Below are experts of layer 5 (counted from 0) of a mixture-of-experts language model. Rows are named router (the router's row for the expert), gate (a neuron's input weights, with its number), up (a neuron's input weights, with its number) and show model dimensions 128-191. Each number is 128 + 32 x the weight over its row's rms, rounded and kept within 0 to 255. Numbers have three digits each.
After each expert's rows: a language model's description of what the expert responds to. This comes from a sample of Wikipedia text that the model never trained on.

# expert 39
router:137111143107098116126173089160126156137160099172106110154146147127103180128095132188119104119058206120043099129154126077097100123107115165063112122166136151124093104124121180110135182192137171
gate0:111086113111153086172190136154114182128178173116137140133107099127154108147092120101128128125153161064157109134107086119126086141129134176144122092160132154148096164173148123139125149162134160
up0:159140122150158161129188111110154146164105092131167169149100170118165095107159162054126082115155060161131120103144127128167149114122119138172145148100120107098176119148144105113141168106130125
gate1:144134127066069099082103108120071159110094180147155162151118148140186100175094133074154139159086118183145109150106170147142085108168145112100148132186137082091130104127149165114162151165089131
up1:113142072133142192134158155171184057129091134136104139098102138144143094131100113121129032170184066132116138185146110086142128124149127160169077097102151079088122165092103111066079128163113122
gate2:132091149127168117166096107086151130137175098146103175145147164152110122122091154136116143114137152131163184083149137048119157126163123137131125178141144085126143049127124138148139170185076104
up2:189169184150166073109121105114137071177162089158087161141139115134100168167040125147059153122098099162088102096121107091056126168157055152126128127153103100104136123102112161108095161125119097
gate3:137132130106077105141115116121149112152154162150079165149141160130138149135110097098163141129093132137060151086163105158146123141174099155141106128174128081132128085102140151114133145202103092
up3:105102109128170222138196135126161185123148114160141129096157078100164159081156127186130135153116125150222107133112051040106136133150119146119099155092089138134131106121089119132132163163113137
gate4:163122121155148094106118130132149147144153132198129124170168086148081125136104121085102114147074166088070187135106101148162108157117106210091122126159147150106094101108129156100098122164076094
up4:150177088143072130088086108175128113142110151143136094145139123141125128148097140147131107085121193103100141122127148117146083180158126210117143134136138134120118153141194134118082053136130121
What it handles: Prepositions after verbs or participles, such as by, for, with, in, of, and sentence-opening After, During, Despite, While.

# expert 58
router:083075207076125112131175145154132143093142100112142082178123145130126137133092169088126184169075121135113130148157164093099110123096108158128120137091130070126134136156125157158164148152135133
gate3:079120141106138142139067114146127095110101131116122126121153153098102168185152141146171133148099115124132149102100180117158132147106041175118149116097159118132083125141073139149125125154163127
up3:128126141118135125091145194167164107119170150089101131127135098175138077130094096180175131127122139131144127097107127138131127168095054086086139135122136224133106163116106155156136164162125068
gate4:095089159133108096114197136114185168080123104191115112135084112078135182149156139095164116184153115117070160091091156160092170147110106135135112190173152166108095104112129114146130096064151137
up4:178130101155129130093098148154091114165110078084109133155126043163147151117186123143078109041172143110148124097075083142198153183138168098149088108108111143150121119135137111127130146104121126
gate5:092179108164138188077135122158112109166161108127121107118128173138183138162174107166084083089061111101135119119183106117107174134100121134120120131104149111147162150046130040155060107118116109
up5:086133122108104143121158150107108181104091111134135127057088159102078067156170164086060125125146132090109098154142125170139150106115156160118084176137099094191069106121137134100104187020091142
gate6:121126168143126126111125182139142195117162161158104107171114108105121113139066150100098176138088104181167126094123133108112145189154143122166156156137144121090095171186116119177130138124125168
up6:146109180087137105097114184145127155123125134122125136120150090125110065115140180084144174119122095119173068105119136111089088217064167144145124133148158120081135140125149090154111172099120099
gate7:096168169098139111135091113144085168111175119081102064141151153143132112154050124116139125079128130111117149158132141163123165177092121095123102107093080117159098103123138111167148166154082102
up7:113099177155128191110103127132136186123088154083094163096086107122121150140138142119134090186195104122117106123084115169100107094152126173109156140083134099062135121103148059146108078181167131
What it handles: Word-internal pieces after an initial consonant in common English words, like wh-is-per, st-ro-de, h-ik-ing, plus dashes in lists and scores.

# expert 35
router:115079144116141090160139101143068209097118124141142109136087115102125169101116159127136134140123119085109162125157101151152158126089097134159113144141159141109109095167144116081110173209163146
gate2:082100168130147103152158131095114156133134124188139099085104132066144121139083118106115164172097143090132188128129081125126193116161172123155089148139128142142119150197083108085131117113120135
up2:120098141128138140152145148096109151099110112125115108113102101115095142128154125110117157168076182098134077052145126162151157130113124158139135072118105153159148129183111101090135151158103131
gate3:109124148099111159136190134117107205149121198145135136140114128115144205137155089146172164084108127159127177135144136094121121169166146095134108111192158088107097155135121113107196141170112165
up3:190106147171131085140052126131147089197105114122104115133183137133133120090157148122155073129135113170116110127141122111084179169093151143134114125064141104127130129125163158131174091095087139
gate4:124156129089181167138057136133150083054115164201089117096093132086147134150131169120088123168138157137136144097110107169159094129160090070099122081152136115093085149108160168100165132165100109
up4:108099112114151109128126141127140168029125084159209144138080130072104108139107146124140113133154124118140143129050122160202100110187098083127087119137134136086141149157160150084152155119118110
gate5:147110073083142167113184119160110139106099137157128145123153150116144130153076145085108179101116101103111113147152103131122127106182129131088063104092132114157156106151123151132191120109151119
up5:144151112128121118123146119157125113133136123103086094148100157144111145135184148156109072205160206157155060091106106111117182097085153140131199164146114102109202119135119152188137179098123104
gate6:085102213107161131167126127100124130112117138137170121156145158137125155128121072110151124179130103091103213167149098165137153115134089161083101122125139190121121115132138101114142090180106188
up6:152176182100144124087142095131145173092098119115091169152166121112154160149122160168127090088158116148112080115115146099137108180129153097120157134111144100095139192112094129185132102138127159
What it handles: Colons and units in infobox or spec lists, such as Telephone code:, Installed power:, ft, mph, lb, £, ISBN digits.

# expert 5
router:115118096127018112129052087059148062087186156073139134134080177126103144141106120159151154111179170157102099141137163167145123100093208115159154063121094117148164124096122132162116107100123121
gate0:134104158146140094109150145166117109127084177173187111110144082115233115189118162143114137128095122126158143080085112166156132132148122123097116127176088094144142102155126116084109102164149162
up0:091161065132103172125183096112149090165115158133171145098155097141146101111163154145166136153118151129137098131119115099136110202187150149081133134131157105102120142119110157130075150142141133
gate1:138154107090104168116146099109152089103207123127110078120084176058122099135096111083114125142155167140122089125135100129056079114130173062124116139167089165140146153143174119117144186128125139
up1:110119207123153088139140127120137150120069107157165145067130101165136123145137142145123142153106087139136121109086138120125160141127073161069175119159189093103106110123080109122107107117099160
gate2:114087130102084125063077105152162111121166151133205136114138165102089153119070125085138097212109141100069138123142127182096174133147127133178115116135100083143132136114148130169140080155168149
up2:092131105147123147135097154163149117039139121174204134100170119090112171081050144108155119204050134105119068157126148140167146123126177154170156132114081109120119158131065107123089118121137117
gate3:145093111126109185152134093120143176103112081116066126126129073141155065133134126092147136087138143111132165105168143140166076148120077139117110106123109128094137128072124172139073173166188138
up3:102183165097144120156102086098105149162170108168164170138124149105134126112112139128141107182147121185192180116177127073121171137078083109147084131133186137182110091158166081171103135112145042
gate4:121124087064069069062150074094174130115122166115165072087089152078144136108136138107145151153120114157075115079100126140106144130156160118125156176144131118086118109101146150144166123118106135
up4:111142114115151137125157111183141117133123100095109066136125150107099206054103133078126131143162124109104077082078093148150123101092131162091205181145105121108174096128154150090100124088101139
What it handles: Word right after a comma that opens an added clause or phrase, such as which, including, especially, replacing, also, only; also digits after thousands commas.

# expert 42
router:085132094157126151112100119097123098087126135097128140078122102117121120120148128206160086158172124138130102128138098109129129117098150167127132098188153157150171110138112129165068068075132118
gate0:066109124095157131096183118145124114139141171152152106085171142063157156117115105112143101112131081152084122093167126176105092153134097201122104094153113104136067120153165143126131167146096133
up0:164166160148123222145083068116168164160147115057107129113173147127131122178131172115184148090114124184116139083216134176147091149103090066097100145148111131084126112213123139121101150133125146
gate1:121187165117195124180148138159159077068183101177123101124128150119067189147056135120102067113099125199135173158129092094153144112124141138216138161133100069165171140112158147099108128066117155
up1:101159137143062124160209107120118162138073118102127105062139142152131188177103138063155090153131134134127131144151172137149080172095128112175113150158156096168153134158098158094105106101165120
gate2:108128117143141115195111116172141127087146179177124135169123146136158161134078109119090155153073122123168082153222117132106104118174148230105095122107151149128091114084104116171099102191086140
up2:114144117103084082121186142103094134124148136072131119159157129089168107091129149124204141124129071086075136097117078169073101129118099141108126146125117174160172111114136126063085145080132161
gate3:078105127111138185148128119190126133121211112133132091073177162065089158124096091114138139098098105131144153129100066145051183122156124110145091130146118134124112087164179101056181165193091178
up3:159100074105166194104149149192108118104143105118108076144140073150112144166120116179136132078084190140171142119114094053142085120178168129187146087094076081152095120178138141166133104126097102
gate4:038114137106145167097151103138087157110096097112160185153153182105135161135092089111106137099119112128116139069103088115108158127149127139191117133124109079151155119160149148138091169184123159
up4:086130134086157069130124190143131199117039098131205096141148131133162132152130106075083086095101084108121127078089142151166110087148131159175158065108119174181194104120118133180139132177167060
What it handles: The word of after abstract nouns like lack, height, accessibility, plus function words, commas and relational nouns like relationship, differences, situation.

# expert 2
router:102174092117124149136102124096162103115120107070119088119053110126146089152178091150156118122169140199136134124081097123175118138127161138079143151172147113123186099134132131163115070083165131
gate0:126131110120130180147123142146134140142118129085179101119128143110169107156098054179117084102173165120135120118115071108088137146132127103147142070076069163189124127160159101108066181145102149
up0:167122076128140102141169152104135089108127178125069135218129114119062177123074172117099152193090124116080115144137128125136120068158116139117127091226176083142067149131092079137157121156164158
gate1:111135142114151169111137123161159169128200168166168084116135117096179161130111112142155062159127134103121112086144068087136076126163144134144165107140136119085129089165144108110107177141131115
up1:141126055108149128125113136132118152097186079164118189049104144133114091098132159099118170142120102114162140109068118147154076217115106200162103214109159158141173112161094126196090126152154125
gate2:106131106141122233186187084120124163110115154120149159120127100120146086108102054106145100167109136156134146012090134155117149165106146130137119106135203152115108128136131124136140129128135147
up2:123164062161150187100132090125117109132123191117165153079103207171233127114152081120099124074161127156141073135086142099127126110111203149123126164103176109107155148151157120153103122069098055
gate3:128179136092109157107096137236134127102127099127140177177123166147122142065134077101135037101167169104144097120139139092115115134137130141129170174159175104150112141150179172181114182128090167
up3:151121176050105124077137131178131111133147097153117070161161073131107134118119160160134141181154162149157157132161113072199135127139090166139094079150098110102209140146187091127129084117143106
gate4:097120125075145228094148111164102101093115115156192133104133204097144115101100082111068103049125093142152172162141095143063173163107102179199110160127156114131163124160146144151110147102113173
up4:134085182154145131112133140123159116137120138111130135086187118134119110166140123152121143158106154162072150123096170166154161146093138139132142161133098208199093091134079141085170104111148159
What it handles: Cells and separators in election or results tables, such as dashes, percentages and Yes, plus given names and surname openings in lists like Mike, Wilson, Mc.

# expert 45
router:106146133140114092133096041104141119130104126104128105114133101041148153087152155168098090049154101127139089097147121198136106088168180125077104101055085151120068141156082175131113102062157045
gate1:136123149120146127159101110152221124131155149124178129084180168068160135103129118147086096082111129139141111110169139142102161137130112132193082114126120133085141139119145201096111143104152117
up1:129127161096109094119123088150114135101116071133152103079155144066138132131128143137087076033149128113101075115168130184105172091112153147117102139130136141106138141168122183152119116103125093
gate2:154140133086132146092133151186159149134132119143122081137133112145183143107153116119137121171088091158150178082121104178082125105118183125121139111111133152172132121150138180104135168160199113
up2:121101156112132151094150165152071136108139163133141096118127068176106116126111158138131161158100049168120198119189164147143118076117132147127107127129142115130161131149082162113111078110123093
gate3:146167096089136146054181085180162134114104125113146155195104150139179147082139129092085141119119130110083093080087129092187165111128118140160125093085108156198117133115130112164124131130162094
up3:140185122149113134163125037155100135165141164107140146138145082106164174071115128128047099111147136095043102109164096153131099095138124103116110126112083149118096175173122160180121190155123088
gate4:166116152083123100083159067187154134100130127109122063145143145102076153080136168099119142058138128146182152041208123156149117090150199177129173141137064087198155139147137115097129099173164135
up4:144159161099127049128152116103087165141106138127139113132091129090127105093155147122134060150153119113198154128090105136183109115185147106078092108093086121179068152111105145182124201124112135
gate5:123086172130139128111143032121140145160151133156143143127143104013186141099062132153077120108127098139163114131167113160239140145138125101085090172118100102120129158117161179151145096107144112
up5:124117159145122154121123068133126102150116167132143155139078140051172147088084128160094158117111149115128101147170117169167171123141144119118128129092149072046098146147119178145154134142135116
What it handles: Word pieces inside romanized Japanese and Chinese names and places, such as Kasumigaseki, Sichuan, Katsuhiro, Tsubasa, plus macron ō.

# expert 36
router:104163106092119143156164155159105126111069082154123120130162108101172182184100103081099130103140160081130073126127145110087121076134113171170160097098133095110121091092174145088133142182082123
gate0:110114136095119130103084160144078150133142142106140129148128107092171114126118122068076108128140162130149191178132133165113175067170152126103131143102129059171122106098174125095168171163102134
up0:210111139120086178144127108141103084151149112160122145151163114133157147123141098150116151117112151145181154086103141115182117151123126136170083154109100080125116117159168105155122113053152083
gate1:134091144033097106107056082188188125082127099138177098107138101089135130154071118098105126181106112113140131131139131187117171120139079096237197094085143091140093136104107120144092147198119172
up1:120153158144056088068178123172124123089124107121183117108182155095081126136186140100049163099113177127108127174178123163117170112168118155129077116105139114104153120105129084059152104128127139
gate2:064145159157168095135123122111103099087116130128138148147077111115101154163080073106098138128121103133180131100147092140146142144212094091161090120173153110127100102128092145129125134162139156
up2:085106143183109144162159112174094113080111135121171174136151120091093141123170112155139116076123096101153100125169145107112152094122175138181085132132130089088107115097130124052172230136057130
gate3:120132152122142102148147129102156091128172155177207091154146162144099103151119080154135143141178113157120133187128160143092141090128140141107137147163134142109098042148198093160148138106119177
up3:099141173133145095162134117159148086099121139107131163084128099127109156162127122097099101138077154125132111115174117090115139147144094130152076091137158110136155091110118104070133145158134122
gate4:084152075126148169079153129154092144113105109121162110128138183152140171108073103139134119170108155158167114126085125114086096119116174075125179109138144125146121112122139111134090192150153137
up4:131142143149147057154154129086122075100116175133204134107140102129074130126111145142079100161132061137164127120105180200119161075134101132144186102108098093167147120107145098113112115117093134
What it handles: Number and quantifier words such as two, three, several, many, some, various, and of after "number" or "composed", plus bare numerals.

# expert 51
router:080140216155117155109138185120112111108146091110113178135175097130117142165155016106106110172104128121050148122107118146216125117093119106184143152114193169146153095116083163145081092098168162
gate0:067141176115127144132192171126191121128119124153176144114145101148094071126133126143172130156131098096099149081154165188107145090125194175128119180132134144126188120111153148100128085105084153
up0:076064129103132101091180203105116087118102036123121139111164100141139104108133103108139150209156111140082091103103170192153099130166173097133154138111101123111169146048143143141102118100111206
gate1:142121184174075154130149184113106087159168146128177151093182071119111121135151120101111090133085147156050126139130150169152085104113124120202171133134187113106113084161153175107100093121163132
up1:154116096116151077147129113092126105143117140129063101117137167153202141123137189115155146076155144161179125097089111130057129176142190131090129079080079120123146204134138091152162186133127111
gate2:136155137160133141183135094143091137054149127202147141156112113106147121124116110114043099127134125119106161124195077089142147131114117104126156090121159197175121086154095120099160104140150181
up2:118135091126103149141155118155048206161124135119170198158161081142096143132113152126113109098097146181132131115126128066139152153110115121062151099138145149182114094146110063117057144176166121
gate3:126121168126081185089176136145092074149127129107193115080149139084132157137096073090148073112095120114106111109162114116125084107139172080200120123118093085116134139090138148098062092070165089
up3:133056127119141168136169147141120124141129144127086140135191120124110170169142124213123093161092121110113161121120115060127098113145144181110092184142161108089097081081150165122167081072164088
gate4:093165064085082163102126146177102169099147090150183098180139147099155138172106081083115089148124177088078111149118082143113107087154107108193128138124189109076149113112077168119123130154126121
up4:156137105110092150068188193140154105116143120152204109143185116077128122191141087108107086121146144139144107156153120095178156112081126127216129095123173097092135139125080137111113150170150128
What it handles: Military words like Army, Air Force, Navy, Corps, Battle and War (World War II), in military history and service-record text.

# expert 49
router:113128162160122127128143065168111208136138137143167168165164169110129216078095154107132152106111092095112118068107098147089178140185127099105080081150103159121062160108128141138129153112112175
gate1:151133123141183112090147113100137141164141103176116147127092142120148199097089117135123119082117162112118100138155116196171167193152135121140127084147097155084200152104137094138134119109063141
up1:063099142203125125138139145169125154159159112148175159153127086105081161099112101101130126085086145102133133127068161146087160094135133111120053092208102175106161163044126092113104089082083165
gate2:075058130115147134136193113160130140143123101130202135083168121136088160089137140102147145102148104136105136138136065098083107084186181086114101075158096169187106116151115103137158121082127123
up2:109138121130182171154156094126123084155117185162194134108165178101165114121105150158095125123095133077113131080130118093070089125157144125157097071199178163154169094152120072088167145167139129
gate3:043144131183166133075126120164138120092077077174157126103117170125125111117158145130121117078101138080165129066092097120160162138164074163113135069091092193170127150121127129101113185106098108
up3:078155127146129137063165179155134137144125156132140096139086183148135095080124165135132170101135098156101141177111085161095149151102117170136098113174107123139062136167115084126078197145167109
gate4:058125164132161054142123133150130139125099113127125191148188153122101111077094104069102158125126109105086189045163198174111126139101143118098087137114112123143092108132116126153174163137133084
up4:076148139138092132178103141165101087132151118121096182093111139112094144130126120094157147158112085171146182104219090130069098156122175163121145134095074094124157131104145149124191166090152082
gate5:188114145171159107104187083153171057072189122081156127120110177175177143111125147110058115093151057088142126117116103108108141094120160130135184175193096142148115096099133198178095125116152161
up5:122154117165124129124147128136127168170157151032175142138089145136174150129082130098056121125189105121172134083077138085154135076155156130096146118161124148136121137089100184178182118076128115
What it handles: Field labels after a dash or line break in infoboxes (Party, Died, Spouse, Born, Elevation, Turnout), and paragraph breaks.

# expert 63
router:193113135141149127138095085161129148071142104169184112152140136037096142160107167106139161153117110164142102136113139160162188107237103152144139131059078148091082165123111170132095200149140124
gate3:083136162087200159079173045152156163148160138140124124122153171041142177170144143110127149092151136109157083101134095113167115121158084152134104126151128128116120148163162143106097127148143128
up3:134169160126134159154177034144144133093109114119050167103115194104170159169138158177138092062142099167175099106107123121154155055137138147133152113142115091137093154154138183114087148144132157
gate4:155177082111137083095139098154096145104205132153160149133120149140128100116174103074174145215123119170144078075070112140092149077119132118180168136136127150136152118149092152114131136098088106
up4:173099104129110090081111098112151135032168086243123146152179143091135119119114126113079136164136155164151112151143127185125154126137140104192115114107102169120126143066091124064144131099115098
gate5:152127142102143153100129096136165147115127125096144110110141160050154090144094154093137159083186140160130146147139149127214151097144107092149155126139068129084117111109132139078147123080082134
up5:130142138102149073142157112061129143134154176117119096125153136052116152119146154056116131077158119162126127090143122110133167104125170150163148151135103116094137110125149107121118082119114118
gate6:146133127116114054122139115162197146124159152152140116082193127098141144127123145126157039155111123079122146115158095164117112145125119182133114150141121141117143105077150116124125149160141135
up6:097154069151147151132152135097133160176143135130135120093102178076069132091098114098149131119113135136122114176068143135179034086192132171132134155099156135176079149143160140103099115125137152
gate7:074131142116136126136157140193104137085139104121099159118112122103169145113124121083128115151098142161148130171098094138108133122207135142172155126119140097137118130118175173076157165173047110
up7:084077091155157119107169135109196163154119132122147124139116132118097079159055118098135115151141081138136121152101168112192109113147162155165086093167139062120178127153147135099155079050121158
What it handles: Marriage and family wording such as firstly, secondly, his first wife, older sister, plus word-final suffixes like -ary, -ful, -ment.

# expert 38
router:118094169123146125132155099145137106149167122125149137116179107118092076109102128123157103124107127064107116131124071106113186129083132146102145114163086140150118131099106101067137078126120105
gate2:130109113107052093148098135169085108117096153165152115131065113118103128110126161086131129054142140128071167102111086112071149096155060089152092151137102112175126104100152148105079149160144154
up2:140077160174152074065148160164131148118133190191112091103184147136139123149112132107189131134100122199184072137137093125179111125159203145147116129144109140055133143157147156181176133146153096
gate3:111132131071189098073139118144156143123150125188130133181168088114180133093068081123128123164141123129144105096167120092190194118115106114165098125158161095142113132142147085106114152095083109
up3:127066112171177111200115126091143114154131137150092104128117133120125082115184110081093109060194146146155157132066154107110108134129204074091161178171160165098117132081121133103103133105210186
gate4:119130186136173100117176092110127157079178112194095122115074130099110126165105125115159062095109166098078149099156126134119149157108165152201067117100132101100150091117116122121147134094094113
up4:129153124142060170128133141142117133184105100078144151156131131131148189139108157147097152155111125155155114109082131093128095092126093118121107175115112150161122140181147100163114157113174149
gate5:101122153120136124106146127154164105106185154115052125095167135067140114144102063104146141133101115154169132128094103102095119165136155119179149107201170111117105144138114152145174091168078188
up5:090107117122165115137167134089095146120120087177129091024138097143097176184171141114155179124143136075143150140119177214084159164141071097106150077082152114161146160146115105159142127163141187
gate6:096104083124087126064110151199174122163159113197183169147156150138117079163085134174142127155077115165132207131098068137153136132098086098149145115113112157156114097142167183115123080130130049
up6:126166091095128144126135167156139102084164148190141137122145121128150153095124124134139115149093091142132135172082141146096160110112212105135095120100034150171091189098123129080186067175107105
What it handles: Coordinates, distances and architectural wording in place and historic-building articles, such as km, °W, storey, brick, Street, located at.

# expert 14
router:092148120147113067131091108123136174137112100156102128106111159144068091092103121136159102139157159136147147123095116120135156100058145186169091164151087123047085182134082179125113099089067151
gate3:085180145125131127131122101177104094140130078153151127152130183108078088146132095092157095180135085205179191080151113112105152100103175199132110122169137088118101161116120130112081112190116096
up3:159150170096145146058090132152158176148151153135154149066106143125138085123063141143114074119125148145136075126130149148076127118061099134115128185193155145102155113137136149106162160170121130
gate4:070111163112120110110146133095148167139115098181131140109120151141100055116102130094084105135126119169190141069141161119082175140073121194143083121194170143137136162094169215184120106132133045
up4:134054122147096129140165143127135155101158133153112142095156119094142165108173124104140110131118115182070109211110132146116057072154067123124106170162090135085195145087093101115131099143138149
gate5:094136135145127153163129095153121163103113092123111090130156155119087081113060121105154157167157146192166129153148113147132077110145130118144084071147130137109112113135167147073200133189172119
up5:214138060155121149141111088115108153145120145155127126112105174106172136072172140145194070114123132121143157149112130136131088134130148122115119105103192140175155141135079142113143107112157104
gate6:164122096148157172136072106092114156149077078126096127098158164132165080090062080100146160137107140099161129093141109136199139148101126144163070138174066106150042141150166089167144143075183086
up6:131149157066118132103125128182125111117117157130116137122123113137119114108096152110125150113197133108144196201057173080147156093137137092084092139141120142134119140087119175127109140095070122
gate7:156130145101161078137141041193049176143122146146126148099157150121138122122160187117104117124122120113166119142089125120141132103111173193164128162133125105128132159110197146144131092132115118
up7:140119193118136073122103086182119180180153089146093115091164114136164112105107124103101093096163111155086079176123120064134115152146141193162135125142139118075125138089179143119093135097097143
What it handles: Short letter chunks right after a capital initial inside proper names, such as M-el-éndez, J-el-ena, Fr-ist-orp, Z-or-ino.

# expert 15
router:198119113167153147071139160108108119114106089054104088089124063174094098160179110119130083140184117166117098156147128138128123128138186061164128067175105112114141165125138105168107065131130149
gate4:118057161119189187117184047142203160114097074176144147051171204117087138146113126145125048145102090124067183123170124120131132185103136108102129150127117134168128143127131090101111132124094104
up4:115146124118109151117094136110108102123123149166168147157129139125135118092102122087176230123097062191198107131129132139102147143119152157129120124118144083084095093160138119202114139139149091
gate5:123121144084150184080118072136123147126089101119126126157110162134125112114099143090174115054107050106075135142088165120091116148117133121169140123167055094142106132143119108160049170153131120
up5:150183098118143167132117150134168160118125100148191106153136168106173115036142107082128123068097146146152109123143169143151121184115146119120156123113135093127165136156100122114093226140126113
gate6:154072072130093157135122140153092130076144120151131099182136133107148113162070168143139102095113112158161157136156139135129101136189161145134129118158155069155078102077149115140142118194174138
up6:096108141173139080107153127103150111125189153161117168130126092148143163145193172116171090120174084132078162123111109073124138143070129155131124165128154144087116110099148153131197124230110093
gate7:124074154087142128121198120171118122126086133112119117164109130105129159176120110109102174126066096141097142052164138135067126132146116108170136155151103085139030137154182159082180141145085183
up7:072136189096100093141107145099141113131126130193123133133121114147132112153127124127163158217128152118098131133095135168073171095098102149114142117103120159167203083137111095143160150136101114
gate8:146113210116092175157142144146065197100113115084090080102083145129095165189142091083092122135082158124088120096132154128130161174112129121135080129167157109136072137150126148070122143156147146
up8:104159079071149155098127118108121061142131155154125149152104183143185095163112161189158151159156124171231148155089131109111186099104180142086143153092088118136141124123137129198147161128109082
What it handles: Line breaks ending paragraphs and closing == section headings ==, e.g. sentence-final period plus blank line, or Early life== before body text.

# expert 55
router:072125076193142096112126113154107161133152154128125147131150088177136162136112179169088157135148119195216167178078108131040104112145170091100157127130112110100080114118112113130125087112099134
gate1:074126070215086113114083154129126133124154128163160138094150134141135147180154148098102174186091114131149125117173109122107058157114078141194105162115120094150136156100129188099177142140103070
up1:116107088113111115149165137162129130089119118129074122097126144130142094095106139116150152135152113128126164147145113132086191119125145145111126062187067102149210144131134146087100069100168093
gate2:054116167092148150110176147123178101143116139153171119085166113130186122164156141126102097148139161075150194151108100131129139215165159149091132136130114151108085107111150090160116111108106187
up2:021162099118166125119144145099159104113123093143110121138132166157178092119152127154098099132155131109171132170087045099110124167136181133097159102131127110104123142144190111133095126091110158
gate3:078100053160209133128141151148106163104178129088124150120151086165170090148137105116074120115142076149175141127137120096102163141119127143116110154154112155146099145148115072113115135156136135
up3:127135130138154171142161127182143179121126124119115152116187093153136111165172111137106144161112116111177152146151084118066191192147150143118148086100149058131150163117101100102089106149138127
gate4:116169107153171110108087174166105146143118120140136174113174183108144101089132156167096110170131130214183170086158064158111133127132092154159081098115125158138067109160118142141146143096121083
up4:193117158079097138161159112121160125103133149087141116121118079110139130140024100116222163110113173033122124130086186143113129146108118126098117090103104091070163110064146094090162143164130150
gate5:059135123124136068169116164123107145092178153147109103130154104151148146198094125170113113150157123197165157196133153070150119098177127109132129196120084101139113108163158132150122089088146135
up5:134167180092089148120130166166069069118064123181105096154156137119123174087126134127074090091142187200150165121170176129151207147135093148128128213064120166127144095113134137126113115096128126
What it handles: Pipe-plus-newline row ends and |---| separator lines in Markdown tables, also heading markers like === and line breaks.

# expert 61
router:115142135116133143116146159129156155128101112113128082156135182122167088107094105115133163120143087160108139083164182238137141109135157109152176112077129089130141160177163157148145146109109167
gate0:102110135115169129154179112092142155178169095128197049088069144116189077116072105123066130067155073181088130108097102167138126125182130097157117169104063129107109145126152134122140130119100113
up0:126068178151096085136145168184133133095142108094097111161087105106092146156139120164135138149115130167168096127180126105178146179117173086062112140126133160134077143175135109177174178083188151
gate1:140112186143157139051114128131179127146118113143123134030113164128117126159119160120099164098130106158156195039123069181129123166135068173143124131135104107147094058119129139142154197142125174
up1:092151066160118156220127132126121135128156213102157107154123108103122115105153127172161078118105124166110143253067153134105109111131156080159137123134092084050102146161118121073119090148162121
gate2:146128110128150149156186131139147199117144110119120124130124180114181077138088098134133147107147201157158149113127123175201058120091216163137117162149100118126126131149131099152145173172158176
up2:170048130105112137092082104074115107112081144145058093129143095152091149191128124171102147155158176143159084118185112115143176121050148145110148131150170115164130097072069140083152088150154102
gate3:068111117111130211099165081132195082112149134088141089151111207118173105128121143117119118124182064118129142120130117155126069109185171134077148133165078136125122177139142111135078141166128164
up3:198086123113103113192130138135146100173153136191126113123168103125192136155121137123104172072143144112136160133133240142152143127139123098147097150123172087117124125155118084109135118113103140
gate4:137106097139182077141136142129073122135122116074119147157120095137139112106103067150128159166115145134147149105168081104096149102120191084153122160109110113134146108144087131177126163123091140
up4:116111190111179072114100142102146100099065105124133033082123106123159091088127109111155121153114147170053135170083129125081077126178163082138153105056172109163153173160107152131156147101145192
What it handles: Preposition of (and the, for) in titles and institutions like Member of the National Assembly, plus = and - starting lines.

# expert 60
router:133136094100103106158130152151100158167128129130127156170104138150171190172083143096120107146099119119121143165108125130119157119149096128144139129138080147134128122132109113115110157170072170
gate0:107133115102094141129097129086129161146086126167160136117130140134182080133119112166160128102152064170138166153186109096127164164132127120062168143132082138111091166091147132130082175103132147
up0:085109122136174126095126133161152127189145155125163117097156135128118136131148104128197186117099039186144129151122078084147141090137197139112164148154106123119094121159122125161144127143141137
gate1:132116089074109093129164142117094167182128113166140072146193060088150159102136160106140158178078137091127145130152108084126126148165089152104161141063095187125112066105120098139132107112115176
up1:118145099117170100156082140104157168168132110153115123186127062118212159182113150103144122153125138092151135093103157107187145087193104100101141101142097149108153059104088088193135051104138149
gate2:129099110107172115111161117152175078152081084078186130154109104114157180114124117102112193126075156074090184135061111160181150126172155051114097144133108087128119119164113128090144121136129192
up2:134142129126122149136107157095112142123119105111087120068171132139114081135142117217152142128132085100134116119099152107071118216094111195112151127076183161091137146081107113158076108108156101
gate3:111123124110169149159165147147120125153131117188075125134123130114126132168114106128098149164063109105184180107125119128107158186146116110134158137097100154144141119134141127165102193112099173
up3:133100149132109175104102135146119096183162139164054106135108155104107134151138135132127091119155141120119131049148133111127092143055234128131159137096135169124122090080142159175124141104106177
gate4:041102143114204129121182081143124150112103153166170124178110146139139150160183127142145095140119096115095133155146099134074173124106107153130046112142079162163124143145120134098103178151151105
up4:133156132155097100137142129160131188169173029124123085109153121089110131122071123137159104109106092110210098103072111133142099142135089097133116105172115123126077168144151187168114139143120118
What it handles: Field labels and punctuation in taxonomy, chemistry, gene and storm infoboxes: Scientific classification, Species, SMILES, MPC, colons, dashes, semicolons.